config.yaml
num_hidden_layers: 12
n_experts: 128
d_expert: 96
d_shared_expert: 128
hidden_act: "squared_silu"
router_score: "softmax"
normalize_top_k: true
optimizer: "adamw"
learning_rate: 0.00187
beta1: 0.9
dataset: "wikipedia_en"
Below are experts of layer 7 (counted from 0) of a mixture-of-experts language model. Rows are named router (the router's row for the expert), up (a neuron's input weights, with its number) and show model dimensions 0-191. Each number is 500 + 25 x the weight over its row's rms, rounded and kept within 0 to 999. Numbers have three digits each.
Before each expert's rows: a language model's description of what the expert responds to. This comes from a sample of Wikipedia text that the model never trained on.

# expert 33
Commas after list items or clauses, and, but, or, plus subject pronouns he, she, who starting the next clause.
router:527493524476464475488534539490487478500535506518459513486457497537546493490506515542479498510507475458493476495447503516479490462514456531524503511492489539508516479530525528512511474539485481539473523504507438499508474453462521490486473518535486441502510519504511457512491500534500447507507494516498501494529515486504493498483502522465462519510489481508538499514486492516543501478536512506494470470470433491483490475496521496493476481520510495486514523493507453506453509494488524493511506495543474496461479518484538523499496516513514516494471440469412472463486512460503527543
up0:549498500494489479538509482508516516495509469480522526486497481506503481496522465508502530497504500467528507519492511498518488520519504519528496500476524539480526547506529500503522472486517519509486529472529537521497479507514509515481492479491546475506515511550542502474482423477479496503486484505520479544523475450447455466494503522527500485480522527500521488479544498484495498506495531520490519483511495473471539498540487504532531519514579500483493448506521449513469501559522465504461497491483486520563509464556527522536512481533501473471511525504546527534489521474467499466
up1:511507496522538532511534506504451517534493492478492490477470513495509477433505514500528519496495490511477460534474543525472515480509535495539462506474538467502477475523513503518500481449469516454499554470501478425500487515512526498469526499493488493465505549524496485510530498487503547512503511524470486525497500523497538525529517499463468488492498500546480524484505464497489532461521533514474484515507496485462471536502462485534485509474474527500533482449470521528510473481486460522466484521430516461496547515526486483507502479514452492502486507512490483488504528462471486529
up2:496492462459498521496492497543444505529498478555505528530529501490517532543474462531504506481495499500482501495463558446519518494515509480464492503532503470513494509515512555507457514506520467522507478498487469515477508506505484531485448496517526494501501477495520523479539451510511478508520500510502494488524527509456493498494524506472494546508511458499538477483535525498522470482504479485540515487495486495452478522491491533497485497440488512463502521531525477489485478513530510494508562493525496530488552551500530485547461426492472512502482513537531483515524515517492536462
up3:515512530454506525510519505472516469493490501528454534472492442454518502521499520507523514516526482460502466543514497526517485487479456505483432528475470497513463507469509525450476494507546488521479521531550476500534483489493475514504491489538467501464491468516504507500509560540490537485486513474547509430511517498527487510501517521482503476474535491509522510469533466463492493507508477515527499500495485510498462506499525544506475520484519533487475506544497536478528487502551509453488470490549508497502489537531520471498461471516447524497514512494476526490507512509476540506
up4:500536510508522478499519496509511514530447502453480493465482471482481538458529510453492490537474507509473535478508422501502444508549487509501436468495486507485539490500494498516506483500484548498529505487477513473517504498509468502517504522444524497485468520500489506493479541486491503471471542485490464508512530518535486527554528518504539541521480516455517508561486436462499476547454528506525506503493501489493521472535480514504493507486461523511505475503490460544520517513518507483465483502509506498479513555492474514459503507527493514519464478495487505491481534471523510505
up5:504484503539481488482523522489494472488467506482522519483517481557550503530530528487505475495512469447485541501509541520497528518514477490483521494472489475483503488501526514551460495474496496505479512519516508532495488492478504492537529511484544480493520457528498485523483485515521528493482515458499543489562505503510486500495462518507476425478475458475475525457492503502534472505554537562454502499484495493476538524465490452527495499507479486505509502491532518472473469566527477516502506497489525501484482512509524522451522521505472529500525478451492503452496495538542503476
up6:468507503476507518484484473482464485482515526494488517529505482509496510499523507484513488468519468481522532503497493462502503485478527526500468553512505497508488491503513481443495498543584484504454506501469483468538464497466466505467535468507483549484519504510442545440507542511531512504514481487499507529458467497500481487504522490470515543515484561491526543463476497498492492487452494491516537505519483471493472478509528483512476507560448495483509455514504532505518530538514491476522510499468481493478479491463454526474482499487484506494452493489520525476535470492493484543
up7:538498514486484467506507484497520465484487484455498458475494437523479518476536488520500539510525484494516490481546498533461503499521490537513501523490553501520497463469476492569468513425499519467514495510501523509532491532499499510546486475502472523526533502490530519483529474529472486499464498493469457464472470504544440531518499478478519465490492497438516482515510502503487502457515516527496534485492493496484470460456479473493532508528515439492494515499518464468518506488521515511491524523490497499498528537516540480479520516515540457513500488493469471493468475505506525478
up8:527487531523521511525507513554564504531494488476490482476476497452506530458526503527531500477501512490475511489488494542516495512475526535496487492482503500549515472449497526528519519499553513500500488526503513481520524484477537507549484441496472492496512505550481481508487543493454476438517505497490492492521468503516496483500527515503512537465528479526532524520513453512522511476496459508452506514471499528508469513489508513520495520539515514490469518512493473529486525476449518549494470481495476496475543516489478526528473559543543492481491462448502528523506493535489506472
up9:474488460510518478473510518484511513515517487533466494498521538464507476508516494526501516490501512511482543549487497462509496496517518512526495536460520511563519475476471466530481519484505509488451497457469494472483517482509489533499477541466465452512509502511519498453519486511497490459526523525511475516442485471523500517518516529506517487478516502532529489478498517496478444506511569480484475504461498553495523497473477419482524500485478490526490472500479439490502456498502541535507468500476466473508462488482515461459530495511469499531518494516481464503481517480503463503
up10:498531497532494522481533480519502480512493502517515492523502499473504462465476487489488488531521483505492513515470501522461514518469475494511446485489496481488491509555481440485485494490475471500491527479481510523506446515531530569477526530517484519478527506500443461501536506471508461516524522510475499482480518490500533527495515502550474478521466494533480493510444487482486491495491461466459495534496492485477525538525500499463501475487461503479499474445464505500511481505482496546498565473512480504493520558510517492462501526470481504442553473533515482462495547523516502509

# expert 1
Middle and final digits of codes, route numbers, postcodes and table figures, plus Cyrillic/Thai letters and words like Science, Radio.
router:508534507527473464526482513451508492474506508511491533510491490460498480520471506519494477479538483532525509510510518476474502512539534452488543497489492498504491572491471482505474478513496487490489498538485524511542460539511500509500481509523469466566496472522487508494471475469535489502491499544481523513523517514481541518495488495512522519476471533514509521520513503469442495556538510510455507500530498520509522527504471506458506487537527479527515478469511485452564562496483495517529478516513540478531459531501523493480481497483552517502508475534492457500471520495504531542
up0:512490467486454470508517514550512513470538480484481473462507557502476503512491451506522520516477492494498509540513507531504476496499551489476513510487495486449559503534515514525474474522467508506512482496534518487523485517528494521519504513524512556506473471527508507460453528479469478515510490542482499506498478521513482523513543536512500465494476527484542483489466450507508467496514485484487442493488549506508528519487470493482469561449521519490471517513542478513487522464514444495513466536486453483482488476515501498509493510471509430477503497478473527540497494492493489486
up1:490516513481492500533561498497488513499477469499510514500519498489510487520499474456545480509482526502461452532457528515495538515488537470533551454504532515511502490495505504497480497500489518447495475530538534539504519502487494547517461481490530522499503529520509495496510478503496523503518544480499493517515480496539520508494491526556479453465509526523510500480524480489480512481495495496524480467515495529494522519463546478467508530486520501528474485509423489512519487535487480521448472545420533487477495513477496464528482525529490465478494526482505477480537537456501530530
up2:480474456504528464513475503561515494495512471508423462484496518515446463500509521452518486456535495515491510507518561505522501469485522464503511550517485478511468493479453532543498515461458465543499500524467476537509491485511491460516478483518487557525477498492500513485532456523495547499508520505507496449509531529535518505500508496465488544483494426502531513485508507456480492526472493476464495527508434510482517514499471482503507500479510515482519513524518459494503478514520484502529532502471495518497529488472464491498466493492481535519491521504517505504516496496486477498
up3:514504491505509517485496466458513503503483475477501499482524465442434527517474551516508479444478481482501514524510506508478485501443476531488475510518512556463530477462501469534488519549499506498465515549517494480531476487516516462533450469508462492512508485528472447471493488479523498436470479494489512503486501428503492503510555493498532489495455475527526475486504441472498517503534507487480517484497535487506525507512508492471493499486480537500517488489529512514515511514507544497512510499511460514496454497465507529509524538478503501525530485488467478539511491486543485516
up4:499479525530481493500512491461523506500487487459474478475525519476484519508509491459474479500534481534537566524474494502495470549519464501510443533494534525504522510549501501497495511499493555497478527546494509515497465505529495527546521501530520496449508478521470495503519517521490497462510502497464445499483507526505498508494541502465545546475496506470539527514470436508487492519492506466494514502477457521514496499459513501475562538489484494488527487486517532516472528531523481514490510501515511521506481509458451497470496568542509507454489519502488483479495464485525527531
up5:512489479516537479475514483497478488500496483482491557489469521493529437492512498496508479527528498454469515514495482542500511508488511469476500547547488515521492462496496489480497553498467452504524549446544496497484475497496548500473507527516511464506506502553479480534485497509517494501472507478491539502511553485539505546498475509475504453482502516523479500508500519516501493517499559529511489515542601510497523482523530537515453491513530473530503495503518482452509499507492478534524490491521509486477476501536513516478480548458540498456514494518512494477496503470505520481
up6:462497491514506526508510463513551519490517485527531502561469480449468472523493504497522532479485474490544495512483511475546474476532491529455503535470486481500463503491517481479456501516532482467503472507485498486506468524484527497514535480497513507494496446469419540441497516498487471491526468500499548493488481483521502500530512498506515548517520516529541564486464525526482515500481492504517480540511557484487508492537550517495464483516457488526526496494510470498520490492492481504506463538468514500516485468486511527511457509518507488447474529497475502469503499470497499472
up7:499490572515501475513543472476518469503472482471511480512485489496512517493508476491492504521528501519512505525494467549498524518521491478458504523551510506501531500522464491524539478447498480496515509495519496530525507550544530491550516502528512518525474519465470517510522473497481489472492517496458488502496445506544481535460538473506468498505514463471506479512496497481471485480531513531477515478522500491492433492456436471470558528521534508499542533488487491537525520472480515514527521527506515490516480511497531527461516501468509490477549465471533463507493511494507466525
up8:508494527482514532508515517583476489504484488508472476499443529460506531457510503518527529463504478488491504510494513510467513577483507528467525539506498490527513491494518519502498464489503504515506513511469556503465531485507528499529455496535469457532475527479505507477470552458482475508494476523473473491522465492476528548545513519483528521510485481496493476504528496483525508497509528527514479492464488504485516507491478531509495536483518460495509514485510492531495515501485526539484498502505466504513552494544481426481486503551523517528513493478478478549539517492498524449
up9:497502503505528508461515524462488507516487480536435514481491527495498485485497474469477493492520477502506527517510512488501462532518528511501511517496455503491508506535483466462465570512482504506514515457484456498450481453530470488523493538457527504529509522510497486516489471511496512479509512527468468504472514501546492527492507483494500486487502469514519491434519483486486474506512570460506479527471498512528509474506505473490482492477526454571488490535483442485509491476481487501507505505505507505532480485521512480523520495496510483462515509497531473495472527497533387514
up10:516516504490509491493507458471520494487503474476520476486533498425527500465488483504520484542534472525498474524498501515510468501514548522465487468488527511496515510499471492524501508505474490492512484504505498453542480541492521546472528485513463490474544474498502503489478523504531470526511563502495475489480498454488510527548525491511523457514498544483487524504499508506506538498496516448511544538526515478470512479514505493483499517480475527491559474449497505473536506512468525517499566503526516480479484520500546513506494540511482472466505535528448474496500548447518522453

# expert 61
Conjunctions and list separators joining items: and, or, but, while, commas, semicolons, and dashes starting credit list entries.
router:528478534486458497485514528495521537441491452523470523503473472526508492536534480523522490493556526494530471492513482499548542491543471521461518516505507464521535500463521532513485481556477545526482532469551468480505511509463518523489501531573506484495487471534483502507509492527494467495532519532520489510490468488497475483528491504479473484442545486496531465509506504516519490473523487518524453466496454490448502514519496518528485505499467526468492513494504489490461470492461511529506511478521480462490484493514499500529502484517479494470512457485475517499515482498457510531
up0:513492490443463459506502518519480531504517521509488475485543523545498488524524508526485523497481512502502510486475529488508530479519504522488502489481528474480517483566516520512501491537518504521525510476506513548472520487521496469481520517498467512500459521517484449549492519530462540516512489471542498537483485525481466523430492515472495463508511538480518498457491551482506468480514541487524463476542487514506540537448447487506496496502537484478472515506499512463499464488528477453538474483487509511495507471472487550530495521518479470519510485512482499491497521548474467463
up1:459499552451499500485533509432481536446487519480488491502494500543501486498488490468510491484513489540459459536498516509534504461527529507531493477534543501463493501510515500496494482498482522470468477514522499531494485506487494535479507493494554498437483510520523516554546532500510500513489517461492517437515495462505497504505535491478499516482451494480446513512467478475494500507478470504452548523521477513476524491544511465507550511517488505518541491488483503505485523471494491554473479516473514503530509512453494501487551518493499481487472518547496492490542468483481484499
up2:502500500488506470501513499585490490494502511501456491494499496543512500504523471523527538463515518487475519483505480490514517485490485510484497500499511472574481461496498554511499493507506530526513503481466488533475497455518521450509493477501494504484505568483492544509529441498457490527522503468484472429550504461488471482505517495482485498472526459538501504464493476515538485479481500485471492523524534501449489487481469535509486506510540490517489540483505505547472527520470494512536479498507519501530505531492497515555440501511530517456500514506524521477459494526534496494
up3:499513520436518509535508527526472486501495453484489515490485458508487468540514531530503461500525488476557507459522472493527503508499483464488509471503510486497484485481511510506483480500517564557494528494498466532531494480519446486540498499521519518488547461511509517469472475500555525509497498503545536512484512494500502485500461501496525522491509470521521503529532473505487489477529476512544524491483486509499467525492548500500512469467500494464482512551551489491511505478535471469501549487519530479514464562500524505572484525510495534518513505491532493523526465456509518509
up4:513534524511500458526520529484528541487425520480470488445532481495530470476522528489489492493494497509489471480450476515455475543506444491486464506497512454496472542482504505480509488511521544522533515537469534497510486537495496483518529474474472510492527514449458480504520505550513502514479510517527504505478543517503533470501538523485479528471522496508502499562510479493487539511446517471487554498484495500491515503518523526494496542499534473468469474499503521514464516473500469499489494482498460486453513533464518473502509541512505494489489466465509504542485518484530492523
up5:483502489528483476533501476545450495521532495426504514497479466533514445491508510485493450515490553519499500548448493524545484512495467490483515503532501501493469478508512488525536539503495496522496519506533499522483510488482472489543494529480533454496528485501463506524494482508526527504481522465466531477494512467525558513488462461529483467515474486553526507537509489492515509513501550500514458456503493517498544511506548497480495509519508495515459540483504521501487546513553485549525486484499484487495490457538478478485472529475502540485526481514516499521475519485528480508
up6:450500545503535492532494473512482514513510491517508552553530475477505521536513503503484545491481473445544477490524501473531492486493490500513502486516480460463497505510483470480486493510532515509466482511503501504556428495511483494443485513493484487525535502474434525526503522464497480499519482470501489503471467486489491481541524512514550537490483521464513532500474509495515535511477464501542538518505497512496508464490507531535489498558467495478547449495468530499510521504526486487492516486502477473473454504472463507468502455485479496478485527475492490504450501502506451469
up7:527501533504477452523476474508528505500489460475480504524557563497487492443523483495504506550515507492505505504531473511471526532511479494501497495516502474542482489483489507510479555491514468498531503510563549521523505564512559515514490517480495506549499527474491477537470442485468458522520467489491462513498478536524534498486508485507470494506531480434484497457486495452498493482509503457502528461486505483542523485485476507504485511499501490502511488483503530530512530487516506526510488516474514525510475473491542476482520509497537446498483494450510496509525479523486455480
up8:524501507524536502511494475575537492532501501468468521531495480497486485447514493503495486487520515511488493520453525513497497565500517525494463517490486452506543510480484493538499561481529463529495502512502501507500489485479540517503504473479515475515515496525452487458479521498495481455493488499501509508520473505484549477533535486549492503504515471504527513551528493511516473484520497511552466471465513504462487534476491516490488523514496519467523531496477465537502542487481526511473483483507427479465524530506464486467470519519525526501500451477497471522499556465467493490
up9:479501455499531522484524472465478501470455523550471510501513501485468525481523457504473491519500510519453515484464509532540534477504490499516490541468489481513499509530500476487520532493467522459500540490501498472502482528532481505486513546489461488461493539486516457479492488512521484493515537501482486477500520549527501521496493494522485495490500502528497475506478506516459515486532552528504494519490470538497456476521485466449503520452516516533523507535495479474524526505508518531472514501506528486527462489512506472523498536522492460491523541485531494546445490409510495543
up10:486508502538504499510520447504525482507510480513476500538552481483476497484512513519528516492511481505516505541483481547510467476505468481495527434479497469518495489514515460514464491449512528478485503537516491505515489508497468536526554496509465480487578501532483480464465542538538508517494499496482535474518544465510500540514504493510497485538447505512506538503482520510475530468508477506516506523530492526453466525482488481469512501507496554526504527478464502486529520531524473498468515499497521513483516538529499499531454542474497467442513475509473491456482535481503510482

# expert 36
Commas, and, or, ampersands and dashes joining items in lists or credits, such as magazine and newspaper, streaming, LP.
router:502487510489469482486475516528523479505546507526466536479488506488505482509535519522507492494549482470508461478481523526515536510537499549485506543501472483499528475481500532529479512554495545526507514443504486519492494482471540479519451467531526467520473454551534467482509505500477445509547496560510526521483486492519496488518518502476486515480569493530519464503468506522507486454550491477479483485497489522494508493506511507537484477487536500485478506519527456489452498499491515507493483475546484470480499499546517495546481479521495543477536463499515523479517495525482497518
up0:524486489454469490529489521489482485506495473524503472475522552475492451528526496486511504487503475466474503510488529523520465513491492525543516527443500475483497506468503478432502487494496483550538483468501493527492468498500493513501474479476491543488447485476472481501495534471517490529502485506511493475529493489512463519503511489489506472461513534525542478475479490494457465527530516528501481490469479498500594499478521473486495482540501544475516507538519486481471472573537458504507500492502478518544489479502475539484517471523502506526512504487459477470461486458510488509
up1:502503518508513495514526505516486493554440489521500481487474511530514463457527486466491538497499473501451467569513503540509485549554508496571516517485505463533490515532509529503496508472501535500477506514501529518498509497521515493505482522505527486463499544509503476490514458531455515491518500523486509533504479503533517507466515505495476466495494481488473510451489480487442467476495474478499475477513469526486527534486482475489466541460493494506476509506469484527462467505516506525463486504459529489517492510460520490492508543526464484513457514471536474547510528457533459508
up2:482507487464488513483500501555532496527522466493508471458526503527497497536479512515491498492517489507444511514475517509516520494480533518497479495496500495535497474499441539531490477519475477537453477519512509490475535532483493490468475485513500507509478513508519496489491480548453498498507534500507486474486498534496512475499514503531498466495527489522508499446508500465514497503427523458463504519535525513437533495474472523476476489492498519502499533497525503505505506465477530502511547522510509509468528535512469532534486516479502515473527535568550546408517535494474499506
up3:516493497484508491506524511527499491531507487477508513492486448470470542547479533534547481570528482467493472506513498491527475511522455477512482510528499466502485514506499511498496475501530573531491509457476476499486446479511486466505502465539507497524495484497491490458484532541527495478457501513510549522521541551457499517507530512472532526505504490501504491511486498437511520479529497511531484508508459531501538513505493525507501520485489510460507508518529469540522449498541543504522492510513508511472491531526506497523498504503492500484508430478456456439486500508519520489
up4:560575500548495526490513488519513541518485528476526521456487501521513505542452503463483486479460489471496511509489456479452486515494496529485459481459520482550520515515516509533516547467512490500547520531470502495505504484515501496472501479507524472485497478510513530523504515541499479489471503540496488544490496520480517515480511523466521467490499514517514472504511488517481527488481507440486489512488472479489520461508504522515469513441508514465484491485453490523493460450474473538507529482481488485501521538495503457525502511527447517512484467548473497485449505520509543513
up5:516478514543505480524525497499475469524487538513493504476476492463526484501497500489507495520483441486513515540452517529490511517495520500475504518463533479530475450539509482506485504492497503512488452562529516517476509477464516519540494494486479456435478501540503480518524500501508475463496544468475525415518517452486527548509510534496490475476508505523476534514509499538540497478557539485478505486492542521472518521503469520486470491510508536506499511525516493490499488557468481505540464492479502498515474503498496483451498538533504518499538489473486454491496520515514486478
up6:455490487495550524510501518501500539528542495503532492554494509506518483476532490529514494521440478487479472507464485461508499518515509530507528477505504478500452484501458509543489513514520543471504471483506472510503505514517467438490485494472476491511501508474479525502484515485496513501516481472432489496510435459516472499490481478478497535524488538524522537482468513473512513509464484509545499494497506530496475466540496514536514508572466451494470464539515492480494483557492507494502449490496464517478502489472464497517480499446499484488468490470523488525449493501476478509
up7:499517520490510496528497484537478477503505452529475427490440545464518457469508475519535491502445535475512480529481479539480494488554465505495448474517514504490450482482487521525482495476513499511495480539507497518501525517554535547537473489489539491479540520479475483536496529469461467513499518505492491528489517494532511486478548500487490484508537448479502510471460506494485492448531526457472538506496491502505470483483494516520512514507541448525498492501501485479503465474504502517543450528475461510506513482506541460491513492499487475474480505489499494512488508526504501488
up8:500492540508512512530540489546516514483510465455456511498487491471480497461523486510505462488512521474460503474479505505484487533520495541493471498504528495486509495492524485528506480489536500516485469509478511517537501496460526510531495477509493495503519541497472496440491528471481484453484516459529480505532419512459517483525499495540495540509498486498511510550523488536521482463493480489527478492454503534458486514477514544505519505544495489479500515464505479536513513470463532490515468485492424494464530550493458528508476526506539511513465452460479495504519503472504510477
up9:501544531555487476517492507508444523494474468536485493502493544496512437474521451476520459528507517485502522514499513541533489522541504514525511502497546519552527479548498505516516512479539471497497546500538486461538480470566531513526477520486481472533474532540478496513505524484453502470526512532508504528533495532531463540502517503527494498484504495491490511476508502480482441514511530515463490526526516525530528487468526458477541517466516462532519487502482490508483497475488521509505487515495499496500479489531535461494485512520472497515533513505509458538509483493499472468
up10:478513479522532499499533468506519488537490468521459492538492494458482480479480464498561502498505543491491493550496478525490485533531468514551517481498498481534497463536517499527535540463513482495520485478499503434519461493544510563504515540503495500526504531499451473487523490457466485521508549500477539481512521487520525534482546511494507468498503510468507500490511513495464507483504490526539491506522510501496507510475506500477542521503500501508489478487475469466545467477464496514547496512496471496471526491511547474509502550511500511469477531539464455515485504506526535447

# expert 34
Final digits of years, times and numbers in lists and tables (202-2, 8:0-5), and last pieces of names or items before punctuation.
router:525534480534490473497464545505494536500513529489472504487523466474493529487506485522483544482531458485539451492488462498492480439552526543506451545532501509476493497453546484572531529491485494497512544509512471502517484504529460493471498511487450466478525475461533481478493479462467486495516523475498508511489479523525471500518499542476484514509490502460495492481504486497507535515524493519443511483514488485482481536487514487498484513497488474516473482502485468468505510514488513479520498483485500497505511482502491449508526521511486539528512462560507527444450492494537474523
up0:520515479481497487528498456488513508468500506498502514467494477477483491509486452489507492469466454521518465575495503502485481500507511528510521527472530493509522501513553484514489529506459540549508499444517528516538510487513536520484524472484479539499540491458548485493486537481487505504481517474482464461491476481465484529475463478512507480419513507507532499503464488516503507508506494488496470448519474528496515514466493488494439443445541518462464483504518480514496515507491469471535471465496543478522501509496520501536530476501499495551496501522477528492485496481480519489
up1:524495502527518490502522536528507508519528481499480474481523508470517507468503479457510526504494476501496492505506544512548530502517543488535518494484477513505475513539485525486503536483517477489553501471509525520501506516481480519463490484505512505458511488505529477535509507462495500452485502511489468530519473513496515555525484496494475531491466511498554523487521498461546504490511450509494507485503472535448484535558556491511498511492510504549541486467495468527491503465488474491500501527447520530496527519480515479559482492456460475480523557515486503500575492460455482502
up2:448502454460514519481523508567507509519530485539448506475470500479476531541477501510495512480498537525473502539473518509516449465496485513472514522516547509497467533498461529503493469510533474507456527530453530535480467505493493491515482500497528500452457474502539497473524485498460464497494478500467467483474511505468484467484508501506533540492503501462508525486530460474496478490497510531525471546485456498498510477534528532470489517488494479510478511484540504509495481496508479486521521554533460517530538525503513498523457526467487507474510491530498525501534511507543509473
up3:533512520516482546474506505521520509479522504483480497472480480482505524461495541519486458519540509507486485522488480564503490504494467499498469524518456480499499500516452519463467471490494519506531526494538471506518539482492496489520504490490512493515542512501485493487509472498509482514475506499504500551499488522523507459518504494470497505507521433524498476467512495461470507516549474511489493504471479519516469480456511564496516470528549535507506490508559478489509473516530529447509546519522501518497487535550506560477511525482458536473523484444464465502518506468556494487
up4:427564493511543447520529476473485522510493527489451510531473502496490519480487519494516475507496531515532527457524463506501534504501463548457499512517549496492464522518544479534521534488524533511551502526528521471509493461499495481518533455469490501507514519515527533492512503481447506493510522543508522450526505513502507508539571520498499483490499489512490517492468468470480484523521480520512461486548527487498475504505522553478527525525522493483519493505532477520462490560506486504517501480496506488504508480524466455510510535503533511491514477478541502509508483492508500506
up5:499508489513436502480510506474497517514532458456525510514482500529532484482530497491545475483511484503490485518463469534499527504521426473489509543471461477547500516493485526513532485460475506461479506507513505525457497484531538475491496546479498478499479490488480456506500506492466497492473490452470477488540515450518554515498535487543485468482477498481528519505502545527504514517515514505455469497484495501483534518454497473505468479470468498531482514504563460487499543501531521528486516517478487514550474482520464485523474501483501468501508489534506492456483512450506486495
up6:434507502527486537493518497528507505532545477533477535493505490518512518465512501461495531529480489531491461469534508471530524494463480527499491476498442500541474503480461483481525522573487472485514502501510509509496515486509491509479527507498513503486515508497497474518521482482501468511508485484463523478490491513502539512485490504458480555484496520500546509476502484479516473517498484511494507484496469469484524526529531515509438514589471504503531493480550486491493459474474454491500487492533492511468478466495510473509443540505464501504518483440552470509537476491468515494
up7:514505547485446469533516521498508477495522456468479458512466472482535531472531495506527504540491476474552523464536488483500510490500520521509489519518567529528485484464482502549507496484531487506498486504512497509481535511484494524512480472505494517509533501488522474526491466489477489492464507486491488486499498512485487527501542512497498484529465455446545554495495494512475479467547544461491517476499509510528472501489531507463568501483504504474504507475504508478519485506455511504516460545491494510455505478443555471466531533485492505492510518505525451523492496460465518499
up8:527503476501490477504517520549524525478514449494504473521497486510496517497511489524480508463513491507502491502489515477531517496501535501517495509530472510569503482476451502502538493486487454521480513538487544520460504498514521496487513513501484472498519503469531474551484489489465464509478460492507488467469493471453532423513504513520513494500475471534509532545503490501481479531446515502483461517467524490506540570490502470531470472483467499479467502465568478485519479494496486487483496488475552511483497528499481470511456477449500488560506519519479486500489497482491540531
up9:508467469507419531527513532506452519551505495481476505484530516504521474513506467486501472469502508504522500458512495473545504508506514507517502514457502500543539479528441470521539538468521444509505534514505534505471519493553499498500472515505456454482447492506493481482529479498464491491503535485503465522498548514494479447506472452480504481499482484526517485504533497515463475524520514492485501495447498468536519514553508512503441514499472495494521512507506470505490514462498535490467490509515526482462489489548525476532491507516463493516480502526487480513518507529530519516
up10:506491480534470530551514538518486449524519499548502485492530520453500485461507457477551510529501484523515517518503505506526446498471500468484505472515500488457484501511491458508529465477491506457530471504533481506480519513489466533527512542501473460501503492495478489493518495452520500501504532544487495487497544487537510535509504527560482428503470521497499488502493518494485525489522483488496521499518507514464517534513465503477501540520490510525536476500447510484469522488449469527520544509469461463502503485488476458498504489492463471451538511530484473485532517464494488482

# expert 57
Middle pieces of words inside longer words before suffixes, like stabb-ing, stabiliz-er, typho-on, analyz-ing, often in biology or science terms.
router:479508535511525533475508487520496486455498538543485470476514498484488539488494505511500484507544460454499521497545449473556481542532531462473450522467478496554490530540487476528531526505470504498482475500519433506508491500486542507515476508514499487510498494506504530493517496493514486491492506495517495482493460505492492531510496443509517526516524506504472505516453524448523517494540518503451472510441477528507499517466440491536489487466491493480491500520459476465512522496498502559505480505497497533455501487493470510459517527473518525536498486511494505482537478510500458462
up0:512491510492507504539517500483489537471476498514458519514493510503508472547503490492525456482521488501525509549476520494483508482488495520519543525463560502472560493541522509458492519528488519524492504459538504513461490463563522485515465527519483492489488506488507510473516548488516515493537494466468521494503479462475538500488487480486499477496487508523537476470488477476521503520484506460496462506491520555507503516512455533492477481501515445479465490554513506545431481527482467505497479492522526501473496488464465532552440515496506473506535500503510509531518496485478474466
up1:502481501524524508550495481517486506519519499490484472499443474523474488432526462456522482468481501507477484504481580494517505521527550485517526506518494490481487481509522505524493496453480510510557500499501511501531493516513519492503490476475520531470478518526516492566516506484509541453485500527488503478505520549481555531504474487489510518478550500491501519492506517525455513497526472516515471487479478508517487468521492462516545478496549540497518492481482507504508520488529476516507483481452520475511489480509510495474509497502508519463491571541526442550537524455498489493
up2:493500460481508467476517506541518518504491500487499483500534498523515492524484506533485496504479492496488570500478520529496496515474547468497501480510506498550485459491439528498492494498527435465464517495468500530522483520515544488508499498487525498518476517480472517453502506497501449509493496497528464476491475526456488530499483484506485507449496475515483508443494444492504508446458532526520523482517464483448494520479494545500454478484477508467516518490534500507477523529541505480523487514505490498446511537529466508530422487473499484491510509520516524460514514486449522492
up3:504476450508488554463504522490525502508475488516499502464516470482508436516488526519529487474534491451509502482510509499473500490474487543525500543501489513502523528471497532461479487516519497483488496484505450512517475500548497462537472473532483509512492530508508491455511498488459541506518478497497514492499483470549493522513492487491521496524507504530569459460507506472502496437501516463499472510454499531504507531485498517495488494492494511493519477501529507476507481543504533499557481504523432500497524525496491511466492513462449496506480501525499487485492554448486451571
up4:506515482528524455556492522473534517538524514468513490478523518535489524474470504487483468495502474493461525486470502521490511525526470516488493480492512499491503508548493496520482487509514513515511488514484488471525484521499521523510479467518460498519488487493485482505499555526486484460489530532475479456488521540519491479495534536481502503489560476512444540527473479466470518511495480487531501482482479524542496500493486523458494501454556451466521469497499459502473496445518472543509490480481552478494500518478503485479464517500526519493523515482541499535509533517567499571
up5:506507489527479470496513501469513494523493512487487553482493475506506481489456516511494471457516507472472482534488510499462521448505522564520471550497509492520490486486530547488511493508475465518507495548519490502472502501493484456506477468470480463504486511549501474502490496565527498472504508474504530460508517466479497510501481458540495474519464496522531527484513523478527518500512554471486491434523526533465513531506509500472497504507494486486491489486502508563487520558542511558469502495472520510536537491495439500495494519459515484473522515494536504475496502464465511462
up6:473478503512491527525481471503498508551483493521550525565463489491508480521521517479499504520507496465501535478483523487535494485487531527467540496511473473507452529499472501488512484493507486487462468520536482469508446496481474483488522522525552521484548507473481496519506526466494495497503527509510501488523486507549486503501478518466548507501506504485572536492514487492493532489507499480495503536544491483496484487496528504513483472535479473476497484474512539510541514494484449477508436510434505473514447511452500537508512483497501488549511502453461491493491531533475527452
up7:513521508492500478504500466512495477493497523486456485523467482503426499561519484506529484526498518519513504452509448521507484520491454481516497503510525475486509511524496517523492516487494484553493460529506501513486528515542513526560479513543518500489518503457500498518482461473502517515474513446486483436532449476533476515486512492501487515502477462487509470527518499522512502517547513492474500514511473474528518474522447488533547477493484543522507563502524493452479463496485512519541485528487500494499510476492541503466516527547529521476493503486512455519510492467556502485
up8:498467520479514505474480481540493506508487471497444508504473488483504518472495466498533524514509532517476505510480534535533513515457507512488474528532522488522492449488509524500489507470500497563527463495481484467475523451492521495533486448477474466509499521519486531475499559518526444486492474477509468493536492508471473475478488516547504485488512491518527527535545540459504563513486498520512502501483519477514501485489494512544509561484511513485463506449514502523478538485521525541505522503491497503445503509555482477492444493502501514471525459478505507497507501453515515465
up9:485486470502496522487506508498491469459501461503525520480459530520475486498502475517501495515532497492499511504517500577509538504502491506501509565474471523498521487535454480504516568479468539505479525484564488491479501464489507526545477530503493489526509511512479469481540516472510482471534519533517475507496513487503479518509471510532541520467468527517524502456490504464480517500534526513452475498523509525501518493507510473496489531471479449523498514519521501448481522491476499495456553498498518447527498471511546539490498484516491543525541475539546477490503479534490499544
up10:491495511538520491493521468491529473547514537484506484508522484465548486487541517499548474521510485496508512548516505528531500504506488478490489488485494515459473466534512437501421464425482555489493453511488534494499502533524492528504541520501476479478501480480465495462533499494486496514487524496481540468467490438533526572507541528498494506527507492513485510494491526516505500490520524484534530482500510509511493512493511512477541505501512511484526468459498476486516465520508495535547539499482515507505494544511478439499527522493528466480491484482500537502489521524515482493